python train.py --num_hidden_layers=8 --n_experts=32 --normalize_top_k=false --routed_scale=1.41 --balance_bias=false --lr_router=0.00128 --positions="rope" --rope_theta=26400.0 --rope_fraction=1.0 --attn_scale=0.125 --warmup_steps=391 --decay_fraction=0.919 --doc_mask=false
Below are experts of layer 4 (counted from 0) of a mixture-of-experts language model. Rows are named router (the router's row for the expert), gate (a neuron's input weights, with its number), up (a neuron's input weights, with its number) and show model dimensions 112-223. Each number is 500 + 40 x the weight over its row's rms, rounded and kept within 0 to 999. Numbers have three digits each.
After each expert's rows: "gets" lists some tokens that make up at least twice as much of what it gets as of all text. This comes from a sample of Wikipedia text that the model never trained on. Tokens count by the router's weight.

# expert 1
router:469466450530471501531500493438517485524524547531489467488503527546471494492467392557503537503546489605527491551435471479492550566497520447508468475434495492432482534519457460487531524493481522486487430481495476473545430551629552517506459500493574547527439454463521449481473498491490451518489581489522470481534515532473491466563503505578
gate1:484423535531471505551518459498520473468469540521498407502532513546430421437488576559525456499490488513506520504495467467507533466530464445457477497382545481520447501551529422547501532526494458522542468443487521466514445509556521488468453510500505525402473502412499407511428481459471459538491507556530481476556493528521451451505517516559
up1:505564506487541463477485551506566496468484503442505547437470479495582557534430489473470495523482542550486511520478436554476517533486472532500525500535535509482565448467479535477470404462405513530454528501564487525406589466492493495500546498466473525543479523501466550461514518520528527493556477454507443510473514477531522501480500455441
gate2:488530484510483596498492557444417501545510500545496463486485478496418439431515499429534513512531573487516531530432511513568519566428464488527554496482408495535483450524496511521507528435527585546474459475543533448569410533478506475491502450494506546535419459514519496442527545500446476429511498566472494538499457503404456441451487476484
up2:474514553452515434492506531515510525519440531549479490539484466534474443476529522471510523577528557531509527452501442485510504465457455531511497559453460541530454490508466492483504416540499431475477469500571440556523501466527500395508559476565527473501465561541530495498453492475525450466520434481492485494504495483513446535477495526500
gets: " of", " the", " for", " in", " on", "=="

# expert 25
router:441512410459510493531483463477515462459560605444548430538513523516512554437548524530434513519505538514490495598486418489463535500507566514481494500447484594483505417592550367510538481498496531548527461522518514496518461525542518478496518528517534514508495512444577564539435563432499463486567558485530483503538504489482493490579468519470
gate0:513557474489497556509470413494465480467503495503501518546500443488511470410524473492528475496468546495529484504544528481411479472503414489512520524461492499509483476508505580455463472476509446507525452516572440459483523491552514537471427466480459510466437515501525477530537484564474550465540534558446478475508525538528402515540487513477
up0:415463499599506497551477526460438410576535483415499529430518498568546533578520483563494469482514519492502507497508483445453425464570519470494485486486485518499479562477463509513546507465536517506526477482460534542506516491531480453512484532488480565489627404474459535505505511449547507494475507481547476573471537532485480496504512573496
gate1:488487564516529578560480550579492481550425503539533433526503399519422439463445475512560471559504537484509471437484462533530495498501429535539567479508442428512547512513505503493502456452497447505553459500481480580537513471457440588520511520578503486528526444469481529523527522539498414548457519469453493569463544527445564548492442446504
up1:451521520444501490496498472456480497536514537521529501569507508489442526505573514528527439483518496488536523565501427502531524475510639468486531472551511457501519520494506536493496444550466498452543542541515522519553520544480504402556515477494491491492486532509509498546556502536524488481501526446498501528512442449570513515462506438529
gets: "ed", "ing", " made", " used", "d", " released"

# expert 29
router:438497504505500557430483427484534463470526566502543475525459542472480495501474506548471486447469517579529570533500439498492532513525505471469472522482543528525498444488493434500564496589472526508562439491490532521459436570567571464452477461495531495544511414469478517530423540441444445450522557493546470457490433512490502400532505543508
gate0:469537559477478601506474450422481490544550538510528517542471446579461441514566467514446463509461488528529437493567531490506500434533532451436480500467574550544460496530550457533562437464449494545502478512430500510522495501528514502503474412502525509499550507455495518489531505459564509547526464518527512464533557450460505458539465507460
up0:521513504514394570567467528501499408463548493521490459551525539449512444530454508455457481489458512521450522581496552523453511532439531488523571534502452474484484421496505494534522546465508521530560543467501503532480490465467521539467515467480542407610453557492537595455465423447490453433493405517502415456520455536502497512483510508430
gate1:469501436526543488523480509531449498541503505446523450614461509459493503426485429506458544509514441515565484496527475441518528551510507514507434460440509479461548499535500447503555475510522520533479437505468518499442467487515507462530499489524441516489474542528472498568519547480459456508472456499508493527493469531470472488569504480485
up1:517518496503469509490501569523525509447500478464481556440537549456490478499508575545465507450488437472498472443519506460507553489547492473499521480500525556526563426465444472472516391634461567511456429472488550457366474451455491448579509431546468466515502565491480512517534506492429540466541535509481503437522496540472453459470503484533
gets: "\n", " |", ",", " a", ";", " were"

# expert 30
router:447470475571463486567549469501476533501585496453503506555380460541518527553412529522543564520486555527497526472508507499511536556481487459498522540498562501530555486522537507503480533499486483581563503520470520486506443533514550502463529523596534576547568501481462480526471538437543478486538566437569500486459450524493458432523482453519
gate0:452491542555490535564556528469514433514423489527509528425507458521499502478490493539538583468483473465464489499487513520478496413562518495537470443511391480424478496495512481480515420465558481499555511455522562503469526547451439494585497486474488526509555464513445511481486469473523531581517489509466449437523480457457575533511454438500
up0:459498535538479412546538464527487609485477491531490505564460511484531538452479518454556440553516459481470514445525572459548486502393541501406506452492540581464512503546557514571531507515503545505496484468522565590528506503518516521469463558446584515520580579496518506466499466585457523508520420446518492504477480470539517500459497515483
gate1:525477467536449443495488480515463458509462535550478429532587475577494479491457503509521474506479552559536629488545579486500526478510447497510503475534452493394473430521493493553515514463475412514482518564453452481470534504546471390469490476538502516530480555525583530507548530504533537476489501482494466525526423560448476446527492528476
up1:453587512438436543501504513485514425528522475477520473467448539424519481515543519481469516461451513451505440525526505527525460483506593544459552553555539528574557522521514498470569473554542460485480489455469511453516480485464476494598538509524494509441463452508508557554486442457477484507528482509481503432460554428558533550548490489503
gets: "\n", "-", ":", " /", ";", ")"

# expert 7
router:466506465471444501463501505454499492512487565477541442534404526540519500459488458497457570505531543524510545515444418552501518468512475468484464561497500512495541464547517425478556476443432529504502469537434501520529485622503526483489452508445574501491512480486530470471466569454510457531503507452529443522502439475467461476462508514506
gate0:523476474517529572458502522471559582464559502491495551502495529493491522499487409519443473482532525497487493523484451527529521538483534452472514500476534511458519490531518487409512576494435463459526449516446515532525479551492546502515522480446516524452594503474475514443518520528476554524492581549483474482476497571550439470502477422575
up0:490509531456478485524586532500456488473502552482509560530465506539517510534533499406493477541477514483474505523487448649523529532509559518477507513459556491513529521473486496482533390568524594485488455455493531444486514471504517462465539559557580506478432492489458542452461480470480474518451496571452471444488481486512503469480508524474
gate1:456480481505486526531483501456536452541478551494521547544509473475552560502480475462474485623496419517447544544478474553471541547467476500505518468439543457534509459512496428501467554561503531571516446609513479494475472519512517512470532468468564571491543536484482498553473539467537464473533470480533462534532517442509537471544432507570
up1:464495480526493520466525418499447527544524442497479520484536478518490444500569513513522474468503541509513508497490524537508572462508541498510408502484465537544443512434498490542522503507577532532509504459521487459508527515498494458509545437484551496513471508481496564445538532546496543492568572487442417568527467461473527455535463478483
gets: ".", "\n", "==", ").", "\".", " =="

# expert 21
router:415476556570477471459449459464491494558555517498563497518463513484450576499506514501511492518513505575480467520475511492523476502492446493511516522553495494534537503474479500465524510510414520479578461591503426455532484504532583510419498416552550541504527450497522539527480502461459460488521512502482541549509478498456510458542484514466
gate0:514448499459449452505511534458559588498491532459521497529472487492423386508514458429517536485525473527499505474423517546466489476472600516571484483580414485522547449495464495546556457531426438510396489520479569510481544492496525461539528437524519518564455518505561540529487489478449461466497557521497470447461502536477461470483496517501
up0:512458493423437425514504596464528485525545552533515494578452472472467438514522501434457562509498483484544522475536531610473523463449542531518526542591449472550542463471488494522514490551437471513436483544473507502523590538446507456514567437566542530521476525533555552499511492486454464436515493473527533535486547512482528491457488553537
gate1:460435469568470496510517515523483432527530480514534496535442520468529500553452402539511541468498538528476532502535503526478507521413507589526527417507480415497568460529533498544447517499554422523516489457429469504521508481452565524485464476466456469546498517455519484572496492479475491519502541472538509502499534568500605535499479528464
up1:506527508539521563512483519464534506517523467492475532496443500487493490559592412519516524443556445495462496494521500473442447507528503481477475546479445471440398492463537534537495435592429494449527502507502511456470451512535504456472576431595515504454484472556565506532515491436507493516537601432463498483551472455584503532498486496475
gets: "\n", " =", "=", " (", " is", "born"

# expert 16
router:492457483521483526462470481462464512487517531495479440508524510511452508465515503511416521518478520529525584496527450499503523473434547514462489515445484565533502497591449445496541499513456520533508411498504434479468419579483589438475490514492547583509490456386531552488457511433439504494534518508505532495534447493486476502530472510510
gate0:502432571507497534458403406495509509458535536558475483480528464487506483494547534484559482584463457481532471454535470453512517530545485584410498548490478610505495450452536524553501500544509524486599526468532444527429458456488542539527474563573527473555449495438496488570562482486506506540486519559515543474507453432520548462460508527431
up0:500503533454497423569541499520516506571457531527498523509502465489483573494569494541522525588528525503517558528476430496541502510424509467575493426501502564513549586456474468418457519452463537523487501483579443562451525407505402465540437577521496573445475502533469508554511525513505475533498491415512528573533571550499490497524523412519
gate1:479486530492467489453480498475476581548515516437497438517484490474508498416498495519529497581534527523610602539501518509490560554419519486451488501538521542478531520525540447461405483499444530460533443555478501530441488528527574451462525521460540544453494513446410505476457580552539465545534508438517522468470575521533536515517447590511
up1:518527487502545531517575411546509525476465462466494498514533462477477493511586533534509464545447601455446510474479474465488550501522542505401522584540500499513507538472492539468560477533557541495493486486515538565460487446478498432476510558434553498465503498476472522538512518479477531436529448443453550484441525487495525476476534453495
gets: ",", " and", "),", "\",", " or", " 3,"

# expert 6
router:421485481464471477435564456539467517488504589522536456567450504531445475453500518492507510509507486495557538545532484484480521524482530508531495525395504571492544478507536470460530459494471558514510411548491443550573455531491599454470485504539529509487468482490517511518436494475500433426520545489487530540521521441525486432519448600514
gate0:496480458519478455506526570463524568588558507551500471568479557550494499552531450492476479505451456538460468462481473473468443489571548512474540561449471522526522504522484414500500448483563495534515489526536528537549489529514481461503405512467546486521578493448508465449503535497431460472513496509560445552532454496556511469432507466484
up0:570516493453515482489513568507514570505495510492528503461464558516501548496532480450519551520483452470455516450456506493501448425506550509462536527517477494504573453522466483508446423431448531501500538514460574514478504510479508569507472498553549508540453381517568468509474594475424536532534493539517491480436528486546481504438487491497
gate1:557497486529530549527458491492528530530581493506486530533502486457559525499519517493493518498488552537526411520471519497552526554505495490474482565530500538526432503481521554554456521502497559499529441476496459488544566539449505415474550538546535468474458498529414507416531433550405462529547489461562472552551497524457524559501513423561
up1:535518463477501605478456511522517570508507488565519506500508481458475465460460539464454491469485549494507474529460506475524606537539492494537451481533516505510435525503508590514520561539434533492534501511516528536569577574448522425505488561493532458504512516550453454441475444540451520577537566454520501513528527479553481556472447515568
gets: "\"", " \"", ".\"", "\".", "\",", " that"

# expert 11
router:441455514513461514466439483484471479557477477449557438501483467540578535396465430494468491520487547571512550526488459518505574520465494561498482454478479514463558438507461415502510406478487445603515494521508428518495493492481546499462449513554498496535453483440519475525534510442545430500521452453527429511565511491426562476489478512481
gate0:517471544513476495514492548531475528453497504524508536453454540498518578539443617548483535456511494477523551534456574524622562467563463557499444466479500404539453489532498518549459474571530462517424490507488516431461496502567471561538548511522525497448502533436543466535486456531455492510480527551490488413458487494466587507570484414494
up0:446526567515453518433565456506540476511559505484460541506551538495532495517407549478460501482570477508603479509545533508487579577564435555448496522514561483481515468456536481445528476478497504420489544499483564411428514506540484543534555497541500548402509464472489585540495563473437481529481534521443556502515530546521557504585489478536
gate1:485515508459506522504467477520519481475500524513495532488506565522467513541445582480527474386439473515476532545506552493600530502422498544467534495492522498494526534418456553506503532598482518601498457498483472485516449512438503555472523578454458478550498515436517536470490487505498462519497437522515466546506495489436561513469504523394
up1:514507429542481558547480525492506585506512511527505513501525466513490451490590555446460523493527540508491499419579445542455578543531472449529478472517553493510471450578469520496478551417471525429512527471470490504530589480512491461560511448522491467596534499514549550491519523502437545564534561494464478498510526528523520491434498511567
gets: " in", " was", " at", " he", " of", " He"

# expert 20
router:445451533527495545518498486402523468540566505444560483532516513497527506474496456566483473539494505539534504577481449518465488521499507452520469489459522577527525451499506432443510479518448491505536364503508488551505489540500582448466491458496520611458559481470422532507496516485542460435507507436484472479540489526477453527534494499491
gate0:411503486519566556534450445515490464482519469426505525504523466509437512490443484509499537488595491508549497498456531501478490502441442455500496510459480555538524496525428470450447549517451471568529548447502500469466468536481496548565425562571498509455513447501512516518487545498468471450520512378503518458568455528533446515525484528585
up0:486518534433454562512475529518465483513404511471511482470519503505438518440433484538527510470543595539432561462374494545494495434483483505570528441430525504464478433488439450495498513511547503486471506449541549499465516478476550488477537523482447505537468576487509446423511549578457531512484472433517556463454562516481435490500478511508
gate1:464504488493478507438515457495496511419578471408507511538457482528487508463540431560529574488515500478476484531477509507495456506569509466524404495502494506489533501549507436496499502521449588509483459452434490525494393569495534471454479482537526571497570509455474513480531496444483492424522486487516462502512496517459521491466462556458
up1:480423558507473452487482623482475499529526506526554475545512546466492441530557596445427464464483485520517512519500469488540490465517513458478536491397594546486561584473566532533405520508424516516501454544461555491554603482471476477529515485524493530490505498521467447559493441534553436545424452531510549535546551498491420517512512578587
gets: " |", "|", " 0", " ", " 1", " 2"

# expert 8
router:463521412497489525501472490469498511525519556517533451595521518564517500502493481491551517493455492493501562507505488565515517566468526500478514592447535514547510396532438505532529490504452517479539455510479518490474483565536558472470458506530522512503521439473440483506499612531468447502532539508509454460606417477540549393512433514431
gate0:441498529479399480475524496504492486513501399564514578481450529504455457463528487469475549468566455526445590518541526475565563491431496515611488444527558502492525516522480522480494515499507528498459552521473507623450512451563472415464463505443501479542517518451506570550492461522433470525508482516518510495532519504598529541594528500470
up0:518534415495509479497565500485501541500448497507496493452462489531468527499528478523488562431528540462511550519494486527447496536412489511589580518482490490499482469525428463494489463493548517430463446530516510537459531430469531516556484484490440579427484581504536506545487487448509455473542514449469498480516543488478483526644527515549
gate1:478515499521519548503526443524507374493518467473482568521576496514480475580478607502465532387489533517483523462489498542522517515479525589508530523475547517517469462501505472575501565484454506472534479491516525565448554515541491456437524481524518508490476400443463436508486474449450488554448539453472462477504414527477496564555458483448
up1:522518466504522482496463528494564476470558536477479465480470538543470509542414511524463450510573424590495411504571558526514527524451486517491479493572514504442568531466557510511447484494457534456477467444560540468510469587487522530518486472517477569517430493479486521527514555511496497522511523423475461481494451478477564492480485480555
gets: " |", " long", " all", "year", " short", " right"

# expert 27
router:462444481547515470449485489486545507479525546484559454565537516486501511508482425524465509529558522585501558555512462450501504485435509580532485544468482493467525513538478478527541514526490493480514445499489512478481442631531563486460467517536522550543508453431476515516513508458489464471534505443548483506509484493447459419587506503449
gate0:467412522577452456564533477518508546538493552604539521485495426516530503492524546470527530538483479505503524502514419457509492551455552469457433497510555564484552571533584533559523535493488523431504461532537498547453541535461527439567500467441545572524588509455518468492512498555427528501501526482489606507499532505516450484479467546490
up0:488526464524530459417533485614575462503586501443463576460478433406578538515522423487501496519517523602487587511470519530499485466452472510516540490580449480519526473467490493562465549483508497534435509552571467541546558480519510548459418503525502476438531500433474550553491488556529437552517461482553488513479519499401511549506498505482
gate1:451469527576458451473539430551485506502507491536547452553521481465530499500533446512377460573494505470510530495451501528581503548458510465501523413489490516482532448479451458509519520544517491535459487523508498545556485480493466518521504587467492510518557502449466497554483527560538479507578530461489524554489451506410491481544490561489
up1:476511507474494546537429430533521484524440471502522571461470512472528454510557576501488495541481445487483381594439524457512557470518473542508520476511453527502489523481452471526492549452456499468537517508535494493462520540418479472450501435550488541475490485537422517459531501510527560569495548521495504533510526500553448496510498495488
gets: " |", "s", ":", " of", " &", "z"

# expert 3
router:430423517569509519515495447479548502474506515404555540562446523480528525506470410515523591464497527551530599497542436501530558497455473518469459538524554490488504487455484498532548508558502537537594422479539464510474427566503557504487526514498548510544503503464490446502527556445529407555537495464552500501476500476494540456542502480495
gate0:533528455513483501525466472467518563483486467512509475476534492527443483513489506427490455513532514481546483498473456502522491542473505550452537549516446548470561509495433465493466494547476601511422523511498531491492512531533546537541504473514530515505505518532425598504457495533581441458532470521553522500485485438379474533454536471436
up0:513542457486506574510489558425414458485538521513534482474478492487512421527605492482504476546498495509543507518491481479503538539476525513529530479549537549530511560530480468514508492481477508428511501505482476461467501482490529479601494496491482496500587479540455512584467435466478508476450481380519540456565534471529421469528482555463
gate1:449424535543514499465482443476476491413452526467501529524546529524534523523543538564454440562465553566520542494489474482520561430447580484567511501500528505469488496471446477470533514539542548503454417523469615474514457549428478487525549503446541524452500498552478500584461480545502512442549548481524563526416456447480484486541503419463
up1:486410503508514515466511584484463450517525575457565440463557469616485484457527528539530549505539576482532534526512462511493471497501479541503465416491422537503449513522549503553431477481476497512424597462462478498453562528513413436487567482571519495492484567578522434457527496556507572481476502502514558494517517463513521488582474567515
gets: " |", " /", " men", " women", "|", " United"

# expert 26
router:436477507496471539479486545446463464521523521465563455457434516499538473543506465507457528490475496561557532574526456530465512531494537537448520550462502500502484464561503459457506442517477481590489490493475440474467442549588570507498509482550549562566550428468540504559465542492470447463495539435490482474504491432481553497572473525457
gate0:497486447490487482500493474477533571557412501511521492492424428552525494497476471488446532466473522527481520500532514508491526450489499516533450507460504444491546419544478489505451370542426529473505506553504410513614556486512538510513492426474491562475563493476467528453518547597543506512516493549497488481478532430532520515462445548518
up0:463489537486518465589510506498392471487518442515534503588536442519556474481500441566529498578511459492579508466526514484502476474567550531468443425504495500483547575540526485491530501546491505520473449485501521530497477484530536457523547512492566500460450568538463456531466456531456468477492489527489511479515528479449564525576483518464
gate1:465467579538426523535562555506469475522474513536510513498426558558547560450498468496528523481525507531464539526493449471490505471491537473498444497560468576536576482491578482518525445566471452484516488542522461549468523535567497589470509503500562566451478527476500516557537552574528468431475462499511539468519451539512518463514518538461
up1:496498444472440541564460462465488589486448403548519503439523446470479437502508518490541518541418556540487525443539579495445439516551563450491537472525469476502469515448518562539499487465467497505521547522492532464550593449456483556522529480563520486497513529500517565546475493424455513480562506594409536503510527433512519552497466590461
gets: "s", " its", " from", " was", " 0", ")"

# expert 13
router:434474541465455577440442453510558511468485521495545504503513436499462523497540511465415568480446475567473559578524429510493538489453527481472540490489591508484534450520487449491494505525499525611449461471570511470521468510505530511443523510481582598516553513459518472526397518463482481460552525525547489549532596484468464500530494473452
gate0:459457579507520498494512543478573428518535522467534448465489498483526493426523485521477510399499515525467530552470503517470446540574514483478532467576526485485508483525516548505513467637462446524505502534534545407508560491526542486536438463511478520489609464495478511506476528518508484577567535489483525404530520440537512548564476530553
up0:572533432495477454459465552480519540480483529441468401519488452470530525426437499467507542464500448476510495448581537542456523545444517545467521538536542479454464414443550502582505488532540505567516548542531427493525538504500506477462504477512565414558480522520467537539577493522479460566454538559553452573561489496505570494515526460483
gate1:501505492516450538548499498531477453435480461504518485496523464526493549505511489446475492507503536501449583461501509505555527453455451533500508450546510549580527489477505482505500564561473574578526519428520482514511508552452496513497454540456542492459498519469508587509516411483469498476520558493486449504581584496449524531468513532408
up1:513492513553451447480484554509510518495534480585466497537508524368503518540487445458489508392512509463455589451490486462482479559511430509471527554537498433496528549506523454501515506566477444442518463540497493542486585543501452480544522491470508465546498481509506468469472597533506533472512468542453479526482461489497489549496541437567
gets: "-", " by", " part", " one", " due", " member"

# expert 5
router:435498491534482525489510402451521495450506514470563458500482488477448479483502496554519557515544533583522541560527438489472543569466482485465425543433502483507494479555523436482502504503467503498523483523484482508463477556558580476486510539540561466448538496446477529529455502468457489474450537387502447499509449441475522529538485450504
gate0:479443529449491447499513500478460520476535529447526449489516430602466554438469461592544480538504535485464513470484489503488474417490522572481466520545560500533564442529470493531466439517464479487516542513426444433545505475538486524534503461601460538532462472509515461531504495436484472533551471515559516468494553453507479506513518429521
up0:512461556529452525515488501507581511499509475540452444566524451511538496511484552510454564503484501485526472432624569502578519532440505575518483430501492576472526469518542549529517537524477455432472417502518544545533554412470474515509516552544475506556481544526490477535401391510468467446531472478445488432483481547541522509561502463518
gate1:532522499483493511489479514528544485488464456495528459512468516502374515525511427497497526549567468497559486552515480451511539567472503479480483537470500544535528585545474485464464531444513531539535476539500442473489478556512542455463538539561566517450574540488476498449541512475574471521468447422581516550542486538520432525427553532531
up1:460457481518496582542537500506487500472541511580533502589487477439545472528476579467495516492452466479402460455514515521546499559518537529581525513535518525488464503593471539581460512511503509494509490490457490570483484531453477516509523500494508517481561572512534472542412468544487535438515522441532545461570548419490524472509454565498
gets: " the", ".", " with", " The", "==", "le"

# expert 2
router:467531487476503483544420563417529542533497531502625514480489538531549506499480534481448488499481483533487509533536545530486505510442503531460455542470525489468526447501499485461504526466498518558526438538454486552470459503566580467464414503469538526506497481527573501501441531513489451497476495592504430471538437519571494485483467470496
gate0:464510444566466487586453571521514521515486525517477470475513457484608615532548505467552500534470519499526520518532504492473562511494477543465511470500407458529529489493517522512568530449483483470473516572434490573563543526426435524506491503502530488484507477503540515531489457430431501496427542542539419545477475479482417486507432582500
up0:470550496483499461437512422481476579470507478468473495493583465489506425522516491521458472470526482480444516523463470433444488460625495484524534479435484506516449534535495462537459515522498512523515506469551490522462538501483482472439432506500452494487528522451537530539505444466462488484565532505431498535452525481478449525468533497513
gate1:390513489539494534513515531533528494470466549522482577501492423511557446550481506555490455534524472546488501575531437487463510520544486524449483498486478488448584543556449490502485499398513528512530480529415472503479468532508508540424493462556478484459439485561499466498435530537505482515529532506495521495448448551472438532487424553479
up1:440505499481579501495513492522451521494513485575460525537489515490520467469473535465430502498469523453554484440489524533588507512558534483491501577398552513492480516381476510458503473495510470477513485446509594519506515509411506444550524493418521443457499470479505484578480475553453548433459539454473473486487557499519556532525565513472
gets: " also", "ly", " not", " later", " then", "in"

# expert 0
router:435460522457520452414487522448483509541508542492553486534507512448535449422508502560501552567494540588556580560476462470497550462508492453476441481522514588490479481566476471482505465528490482552512444538499441558493482566505572451412490445533495551461560535485490436582431520470479500497469485505566537490540464538474511483503453517451
gate0:514505407493575485552555459504544530473555507507478493485472488510488498567525453513498440537509433564462553545488508493495496483519529467519509511512457434548456565508549450478441470548453511482476459437528485413585505524544461441432477546476505500469515539484411528532513461446541512478511473474522486551623518496530511600495497517519
up0:519442528500491543506521562584509531458510441516495498444459489447527487502482506455498463439520492506391448507543482513535524532513466544539525558488492462401508580532511522517515574442584488458471469506492439516496453568493456468583498552445484498502501428435502519531472441454501536507502548502467483509438547425473494435511518502480
gate1:455489490500481488480513539461522457522563620542511498492495548498474515458456555461572469504560468555580583544510438522512543520518474456492467535559484566452522520466502469475470488492498469479496504564532522537549526417482506485458485519519439474535521503593459491531453528534525544500496517434556492437566545553573522476541438480510
up1:492489528451532486515528473475490468485559572466498485534508554520436565508507537474530582527470468493537556479528462522467506519438531479513431546506499549548556425435528465466502531489409513532515494549503472507524492429541550459352506499473475481536472470570513528527496560507530490509533501477511484467547577564580599501477462468558
gets: " his", " her", " he", "'", " she", " He"

# expert 15
router:436454529522512539461539504391530522461570560492541473485516493585555511511468512527458508509519507587542542568542493481486561510551491535434482536449600470540511455481440462483542499514455535512531497558465502442470448555501563463468478496503499568494482466434510506504519511406540445469508529494559445437476516447523536486580481480549
gate1:501548434470564496466564538489520550504450562499497422446541514519506493461487398481399509466494519498520470488495471492468505448531546547489495472549432464458482428529418443417541464437514505505470527517512504476571504542529501542551522457489447553585537412520551477448525502513575533472476431462518528531501489457496530502502468520472
up1:531487578491439545507428503538490570471559476549483507508534522418507467531515583451489435550530564502460544474503514581532500496525538467509513502481508458520451496458572498663493546570533447525505500475486541489451507457503429547497441466487480443467481485487385453492530560529488563569545507538560463493510532503477498553538505489507
gate2:478510446534493534453545438580468569440476483509543483467480450470451468447494520508510517557454493505534517500506450472442507566488486501524457527442544500517531525583464441535459520534521549421512529530460511464416502506592490412527532459478495454503494497576476442524522511469490491449515498514516540451495513447451503528488479531469
up2:541487554538525430476544506494529477477517430543479523503479474423528498524492477546454486517544538451449531520448488527590471531480586561441520615559493474521503488468526526504404469573530489467432521491487491494480462486479527524481486514531516480465475501463446559545543486454514560475461493564514515497498464506474479519549532497506
gets: " in", " to", " of", " over", " on", " at"

# expert 23
router:409485513558518552502473470443575506510534567442530469505445495484487466462518451517531525489497534555578471529480510449471493518433542505458535508486463593519522522465505467505504562449498520474450450522535452524449430489543547460469495487545572575495507489464497520484504508460448482461509600425507440488454517447508454453528494464546
gate0:519501435513483536533512460511486516527422464477511489496532482439500558448556467550504535544453488530527517512498510555423441458459563495476492489509452569441458550449488488487520528501511431443518456548524516535522481539459503568490568479410530457459551453483428543463473524561473520485484411496466492521481514528453554491567459483490
up0:499498553480463435479471593493517525493469502496484469518528539452527575523481503448543523440505500497530498444554496449507512483501496473503414443523556537535504481502569510429495530527480513496481566558488483577535519477483438582517506486466518517562534494479461478461558524538524548497505476543504485467498542396588584483457514583518
gate1:480498465517570447490431499408501495503513524489516484501450548484489495494498530460575524453516462487553521501505555476519449558459467447500582432449476423603546472528468527527555548475518543464481490512461533487549480458504512513506498467437554526504474541457434575470585548461553491462528484528505568518494519548512565468519524450532
up1:423499492463555477528526470532502548491495584558522501491525440535423470510504475452597501507544535546460504507447526543619543496512511485446543459533487516560521485476570497540488450491507401511521486459531542555523437520534463533544474501591468502425517474494497522508509518457500436403503523525489549508457564404578514494544507494496
gets: " to", " that", " =", "=", " it", " which"

# expert 31
router:464494518507474501411512526499506497443559564479555470522491495455569502470522431478487480520490477558489551522512417497527528553496535534474464547457539519516491511494541458453494486490452552504481464576499448538530456533546627439431524570557586509528488505487504513563521481450548440464526512532509463486553482492472599427535508507443
gate1:481433458484530488517475464522507455478484457452529481499552537513530534462508552479545483471438535467485466497496513532531538484578481482455511443479482587540447487503549459456502534514490443523509471501461518487566572482495445491529432535510443508481506451455439501501478528497544464547463569596528491501545522505597545487480508425561
up1:551486538504509478455508507528460518553425468456519506502553487471496525506578512483566434555481437491552514500471581417484524571529461391524481539445533493492474426470453542506492431493454435524418475543560612514495429493479499480494546470539514508459377526539486534491452499531539443460447453504478475511460454486448465475458525511547
gate2:497542433534518418476523496465492543552460494549498457479527529540526482510531560521476458501479452507460447558424494450517473464505490510466486517484488527526538543495546465379468546469461489509460499527435472477500458493538457482590504575536479546446506530534537536467548426515523457436402537444504504411468438487502458523463512470593
up2:497505437501538519502496470519560545481542471546480515540466506455503518580500587428459594505532507544480486554451499517474542465518505569436485498443519500554461494497446483543480466506618486450528474433456562513560520573503482489490454530471547477450557471498482571494525512446516416455554514479558467524552461499471466417543454531562
gets: " the", ":", "|", " of", " \"", " in"

# expert 28
router:425429529515497507536466512479512465555521515460549392548477448482475489485510480524467504448464517579434550546466431533474482483506510545511436524446504489516487466492514487490498492548524506495521473473474457496448502498598529452419529529480598513532555492417502454544444468469490457445473493437538474440514507501500496499526500492449
gate0:512549493505449487559534492468491524460532487453506520475439489520485487585509489501537564516493461570550478470562612476423472455548556539503502470481500508441504426540510474425447527456507439523602452536581543474449502596491465468504476506469509560472495457526467425476498472547467531557479546506480472534531482507531472500478460554480
up0:539552517456506483580518531522481447532511503492499530478471460450473486536507484482524545451505425518475505500478560535524469492538557477507479476460465469507502493503557524479434559498513494424502456487556516511457500514541471479413546574482578496514524519526529459507484470509502588591503544496498525465501542425534435537443524495472
gate1:541463510502570500449486496449501472493462451432520452585520507575536425442556464508514490440521500510500449549430482573535483556477472494538384505469529547474528475490505486460467476533489511548459511522438446517458437501465541500449402507476549539506499454454512456519561460536481498520497502510505473494470496569393483491478529538492
up1:501544520522473461540513535501580504475509567504427549491474482467535474426485458491405476527449561508572506447497513500530535501519411553472556448525521472516541530531508439480442510517541460485509436506531467424488461464498463473544460486390509529445546510492476548453498587543488554471479483469472494515581574434457487556496476448524
gets: " the", "|", " a", " Best", " World", " at"